Weights of a small mixture-of-experts language model, trained from scratch on English Wikipedia.
Size: 8 layers, width 384, vocabulary 32768, 50.2M parameters.
Experts: 64 experts in each of 4 layers, 64 SwiGLU neurons an expert, a sigmoid router, a shared expert of 128 neurons.
Below are experts of layer 4 (counted from 0) of a mixture-of-experts language model. Rows are named router (the router's row for the expert), gate (a neuron's input weights, with its number), up (a neuron's input weights, with its number) and show model dimensions 128-255. Each number is 500 + 25 x the weight over its row's rms, rounded and kept within 0 to 999. Numbers have three digits each.
After each expert's rows: "comes after" lists some tokens at least twice as common just before its tokens as in all text. This comes from a sample of Wikipedia text that the model never trained on. Tokens count by the router's weight.

# expert 24
router:438518543511524482497511465468508516523491494511493537485512498538473535503502458461501500526482513466508537528481493522495473510481494487521459518528486460476479456516480530491519495473457534527455518488474521474572464472490475470475525590426468505487567494492570474477491489487549524492463516486516554504491493497512498480521522491485505509481538426492482473494482461462485504442501
gate1:472504455480479501479523507498512501508523486531508505483497487510472524487496536508533478539464512479499479524454501517493507476497510530543553465477491519508512469463511515503489526504477492517474514473498502474533508512475516479458523506460506585521517510461522500532513445501501483464505515507547514476520483512531475470505491499498469491493506503500527510488491483499516497512542
up1:489496536518497505496521519470538502459498498488486522476512463486465486515530504503469483540492518526542475505509534496492504450481487469487502503478495548455519469508509480508510507461507485483515468561482454482497480515452495484484531514482515512452490488493490518469501503488439484504480513482504468523457510492469438535484489490526443443498520479466497507551483493498511511505472
comes after: "| ", ".", "–", ",", ":", "-"

# expert 62
router:495497510502499503489502502490554527512459465479510501491499485506513513494518457474519526483459485470494508519528509483502536515498463487538487532498465470478507519529485519475493481498480529518458513525476475486510450550512489515494499509492497550463511495449479516492503539488563469501516498483524538480554473478505466486496476511515459521489522494472466483519465470505508495457476
gate1:505530504528536518487519492491503536526514506514469516499452524469525479507490492519534511475542491482518511480469477503529446497526536451521515482466497516465484497510471531451446520515489463507522536496490477477492473532505456515504519483520525517461496522478503508502501523481537499542501498468477456492505527474481494521487509512471492469493494455488489502515530491484487456572499
up1:513473469498484490513511479533485508503530487510479464497534502490485452511535502466488480534477470518515504523506497527508487522518487509463551493521461483510527494531499507513492505498503508473481495498516529502500505516506547519515490502528493498518512493485546529519495533504504474536503536492537496459508509512533493520471496506463469551498522544471541491525459521505520483527521
comes after: "- ", "the ", "a ", "(", "The ", "Preceded "

# expert 56
router:482470518496517486453534496452541543477533511512519531475512517528511522545550484454513495490469479472526493486517484526503499538469475483508486509489473456453505485514486523494485496504494494470418491502496508505510465498526548493479499541478478535463511502497536483472483472477554521529483539451495510478493538447487513530485495472503494485464503466494455479524486509442478500429478
gate1:501506512510496524486540541498479490488567499499499510484502511498532498508486498486495499476508498467528461500490521478525488482475511475527469519477510503528488499491471504507493467489534533467530494503559453483494444509460522467451502486536490533519488478463496498527509488475468501519496524506538452532465518484500490526544490514541506507486499483525528521469518504478493520513528
up1:505483487445527469512525507460488544479500484524497497493512485536524487511503523443528491550504492489440491525495518501461469501470496466498520504555511496473510511489505497529502475527515510513509498508510466468519445496498511537516465485527459526510485427512488533491523492459490519536453496492538487513474504504497438480473511512508452470484502457425552496493510456510476461478525
comes after: "| ", " ", ") ", "; ", "0 ", "— "

# expert 39
router:483509522529479510516505492465545482502473506465514491518509533545496528506488469498473523464499488493452498495451506559470499495464507483517471503473535489490502528517536519487514497503509511524509526491489499475523542487476521480467495534464463507477530459443544470477483538442537506502512500521513506508470542503516501489497528504492495518470510528484485482545502500516554484492528
gate1:475501477448473488563528519491472486493526482571542570515533507519541494479528473481492499502502473499494533523509554516483480518473504463479494530453521478491491513501482544515505474471478502508499503547532518472541507511522495480505491527528526501525520467494520478453484482544514458492483545532518503472482486532484473494470523477486434493444494464515522481550490489457498463512530
up1:483489528479484504527514532519486463515507490552487547462528532532540498489465506424519497484473524499465535520495531494490504487488505474480498499447526513515486515511500508481499483509486472531539496569520499497501466476499485483485527532505531523558515466514522525456460501536512489461486506535513502448508493494481478524510499516516491497477496510496497538513539444498563451516497
comes after: "\n\n", " ", "also", "% ", "History", "career"

# expert 30
router:519498524520482485474496502492495527530457513490487496490520498576520548483507476491521511522501496505502533520556493504542523527492493521516481526470486471477495485532522512518491509476490541494497511486495490460511485506510501513471493524492435518486510548480542472470498509497536512495521550460489510504510504495514474515493501495481511485517528478478485497442468484489522528479484
gate0:517479502565496496518514506526478484531518521482468508488463515509526508509467485479494504514529475506463511544493503478451526490531526472497492507489541471528457486503547533492480493493473505484540495512499463460483558499516553491486473541503508520495493487500506491478486489529512468470531555526523483446511501498502523470547493493506461469496472511512518503476518519491484493549503
up0:483490433492475493477459496492515477478542519484519462521493462492497473517543506499490501533524489508527506502476504502516517445493505553534565509512486540543500465528455487452531494491484461517488499519492503515490494524536474513516482491515514482501520509485462497496487512481469468527515466494482511566506491514498490489474528502514506482515539492488499519499512504490568455483543
comes after: "in ", "(", "In ", "–", ", ", " "

# expert 51
router:491478481481529480499501472492478515510476515509485487525472495514531468526503491470507550493501517508519528485512494528518515539478496485532470525451503489465520504494486493461543469486481561501466477514496497528537465467495497526456503526458474549494512493516516492487483511469537492535474526512505515508532557455468513496491512528504483518497532527498456516483517469483530500461461
gate0:511513527479499497550522419494501566520551522540486492493468482451473531489465481526483487493507483505499523445470507537508517491484456526463554479520484502506510492502508529509493500545514515435474499487483504493520482502504497464486515452453530494451467536530488496538454507487497540523520512502510511506497506493478509488467511551517481492512538517521501503516481520494524496515479
up0:486522489512509519530489502539503538567533451525483496491480508476516528476534506472481509454553444521471465484501558461493513484489489521491537486478498502464506500537487506516477506487527527521530517546515475491496493536535539484468486432512495479525503521539514520504488513473552541478498529458489503474572486482520493485466502508476520501516532509487482504526463462421504531525477
comes after: ", ", ",", "is ", "(", "was ", "a "

# expert 15
router:481442496474531469487485524503516506492462479458490514524523488533463573522509519491533506485498481486482489512510502524478504526466482505539506519467522477504566498523520490503465515516403515475501522515450512471507478518486508502499525516489478493490484493490507476452493479497522516531512522439496484531462468500494499523525490496505462479458548507516456527517516507512524484509485
gate0:480491469520535507481498537531482500436535503465503500536501486484489546481514558523446481467530488462511513456523511513525508513492498465498500480543515509537485459489517503506473481527477499483514485484504512521445518493535505520488482507510492547522520492476515469447452481502503533501527532500520466475473497501496523471478480513522510495478482495478482519496527498501511509452489
up0:468473464461532546500482491491547491485529487503512485529479466460525519456532531523459486514488515472512463463502507524508514495501455449471512465522499493538536498484508524491474515490463533488462475513512477545489452511510485533490523482473482561502488468457504505459493510516526469533539518511535508487501513485508483504485488514517500510461465493529488477540486503510459524498506
comes after: "\n", ") ", "(", "km", "0", "% "

# expert 26
router:521455511520497514473503497500519543499492526474504489515524499584510518508537467471501525495466482520520522515506491517455498524489457485509494494496479477523458490480529511479507498467477488537502487517468510496530518511518492548464527516495460531465549543546522483467497451471509521522479549470536513468517539495499486488513506496508503507507517487494502482485503478477508524504489
gate0:490456474534507509487538483536478451555498499524492488477492490486509518545548443517538496492472520497483450500529457485478498526520511500461510516484510482524556484463495482488494490497477493488502541484498526537507513476518451497512493547495514477473499493497499503515468464465509507510536465487469545516468497498542509491497481531508508498470462488511466531515542451527498481564522
up0:488537461473493532529503562500483513527531517500495515544524502483486502502476525498476515498487468495512479464491505490465475480506495508503479527485492522431549530496487545492522494494490510524491444557546462490489494512515510521456528512555495499528538458519489518496540535483506476542487467534447482478543505473551480515508521497484490488523480491503515467480470488473488459489533
comes after: "(", "| ", "–", "in ", ", ", "."

# expert 48
router:518430511484496481495513498461519510477526505465524514533510486481494468508483439490530553484517489553467512483507498523495516495465468502534464493454518474517483522529515567433526514485496470516487497512476485497499459473494466522486529505465462488474544514524551495460479484499539498490500511481524506457544446458519502518526544504492537480498525528432489466507497494503490527478488
gate0:478479519523494525528523548469535517527537507476466497493518520544517496483508523505489458510500494526530504465475550509498538482466468482525546472536480469470518495492530510530513509523533504530495532500459499508476483475489489511477509535471531522508485508498528479483473518505474490493477495461506508447449535527488522515535474480526522492499531501484541520495522522515485516491498
up0:508482543530505537505506521512504501500536511495469496465518543507517476497532509500523477512533479491498484500547514465505499468490490472506522488542470500469494492491533547491496460523527478520481541492535494480503516485454512515508541517487512484480483521472502476512512497539500494455462486512484524469481542546509500486507493502534503531481487511517502494462501491515482545487499
comes after: "as ", "was ", "in ", ". ", "is ", "at "

# expert 55
router:538489536516493486494510467475509520522502476544488509448497506558520507514486469484471530480502474525542506484540482515533536527481465493497460526464485491493490500528466545482522484491499510536451478516462539488488491527498512466482547499463473506554494473488517500480510471496545469489463540505520522500494492487498499473481539486474533539510508457532498489542479480476464496449472
gate0:456493536516503476497504478548519486537537509507553499498511493498491503500484455500455538463523528483494491491474504490441548463522481481489507508462508531507504474539459523521447508507482490524500475520472529520512527500501499470480499522491541460492502489526484511481494507575500503485480471515471464481511499500476516488523515457485499481448506451518518510450516500459475474478522
up0:485477498494483499528495513503545501461527513497527513531516483520535511522519490528464477495491494528529502485508501506486518499535493471452488472501474486529468450570499509475477462508461501497521470504483548455470467517535488523532535501463514470558512531513488481465507485512484470463504520485552518523485458494527489467501488485482553489467479424544501532475535512466524500472517
comes after: " ", "0 ", "1 ", "2 ", "3 ", "6 "

# expert 57
router:484508523502553494476532495444510552510475485498481499485510506537495521518543473455491544506477482493547508501524475498501525532502491479533501515513487464462513464487504516501493548505464489475455480515484513476529495489519503461494509519462465539501526518492532494502478494446539506522474519452520520515523544467509512482524512484511537511492534494522453488490481489492503496448475
gate0:481536556527454468473479510483497517508472467525509496517503438486493466501506512491472494520471492493474478488490515505481466476483448477533490492497478512489522505492464465486534502499495498491503513517486556515502464515535512486478464506482519530487554534520510509521498496543474538516463476527500465469492487488490488491490494521532482507467535491501502496470502544466512521450480
up0:469533540508425493521498517491518489496515524475488493486545444499527467486484559482466466516531467469465495484472515505507530483486460492502504531486495558517511517466483524508472497477517516510527512469474543518489487509538507499461494533517530484504512501499469517516546493526523498501486497493482491458456507488445480498476500538533474483490528491497524485500505528503502487476490
comes after: " ", ".", "| ", "0 ", "–", "% "

# expert 27
router:467471503498473479468530471447528554476493519495499491499503513506516486484509479455516487510534503478467506542511463477458500527505515474482443476491498441524486522519487495474487569504505504505484484477475503511494482518510479540500523492474496515466548554522529468496509500522522495488500550456483518476547500502494514537542515525513528502489524470486486488475464478491461522508487
gate0:489521456500556525506501470517544466454500533494516495509537538522497472508528530563490473498487517536492523491518508526496504467486465516486501490478530510546526473477506475485490465514476525538478530475461487486502455491515510513492508481519541515511473511444464493537492465505460518506522464514544535501485501502501506459520527476525498492499498454506480494489531499475475498503524
up0:546485511506455461503478510490455533509527460514489499529490478474505500516469472456521536476531475464508495514482475484504502499534523493535531520499502485480475495503505508473501540490504492451527459503524515527508537500505520494519486490477500499471507464558530470473485494467553504518504505453491459514463538500504512507481460542506516497477488534524520535501468529529525493497467
comes after: "\n", "\n\n", "\n  ", " ", "Born", "Party "

# expert 12
router:496467468495503452484499483439502531568452491463501499533501487502509532534518479459512504512481465526494484473546530486486499512440484494512468521531465458456539534512484519535520490500457529527484556525466505527539461485515467498477524548492500519492529478499562488499483501508511477522490512490492512538524458493466462503453538503493433499512523454446456481531531499454519507507510
gate1:518512472492480523503454497504529526511518499505510507523506417484449488555529477491477486519512474539497488503507559491509478502503482511502502516551479511472510503525490498477507455489513543522510489485534501500529475528487480483483452525512503478513501522503508540503463478511521507510482492482490528538488477493530506492505519534488509478476501449487486513533499478469513463523497
up1:509513477481483532507453514505516500520519495488517488492506414531458486566470464467490451538505451562465515481474536515490482491480503555482500503557481482462529528518492542517500463484508529510510492501552518514529478548538493490501496523539490491486475522496522541479520505498501502526499464514487544526471437501489476491473487517498483518474508447462493492507498489434519483513522
comes after: "| ", "(", "% ", "==", ": ", "."

# expert 58
router:493463499498553479458485506508535541517483510485481494539476495562509556519477485476496531514439491493503526523555440510464483484479452476505457458486510475482488532490529524498519507493475495494484477507512453497509478524481459507479514527466450566506529533500502492457513483475498544496485499517515501500520513483476489533505502492504502520486515494481538489501496468488464515489496
gate0:465519468494479519524486496518491493562464515541549513493510522488526551464567497523524475494477500501507547501475512510466503419491490520524536482500510467523511465494534505461478497496510515498517500490519521501539473501537488504490516501509512509540506499447527487476480532488487479473490504522521489503559511502491525479480522549487495452467532514544471545496496470496526513535496
up0:517536520512543497473467515487497475522472536527472505518508513492477495465494473439525520495489495502478508523484528492566483480530535541508503493467520494497456500492550488434505463479513538510533513544460512537549509452518483529467431496482478481520511509524528526511519524511495488505471521483507512504556523533537482520487539534521525528483501506474533479472533453500499515475503
comes after: "| ", "201", "200", "202", "199", "198"

# expert 40
router:481532479436489470480537503481512540529442509470504523501486500539467500522492472506458527464511481483486505521487435530492510498465487496490493510457493498470485491512544513482557503503478478517486517511483504501497517507515481464498535482511471536438523501489505502504528489460494495515508546505503476496468545475526493520483517504528522497441543486482475520482480501437504482464493
gate1:455488497472507471480512530522527466483533468512499459498552501487418516470530510474457474508505462494545521507482476477513486505499455497515494466512451526493502507521505478559494523540511526486528497481517513515500501565507511466478501506513478506516504521533512521528497487525544516520507480528523500463521546500457505487488519498507533498504524473478534473523531491495474522525495
up1:479528485489534455509516496495485540508499524523518503498497488531463526519465519500520461489521500484509525534525531498479473464468539475458462469525503510514490488508521511499476468472494511538491474487529470497472534544500517526482477482467489497550511481563502511508485450499516494485528499522546499518461503507494483462467487576498521493470521467531500502497514496528483465482518
comes after: "the ", "The ", "a ", "s ", "an ", "\""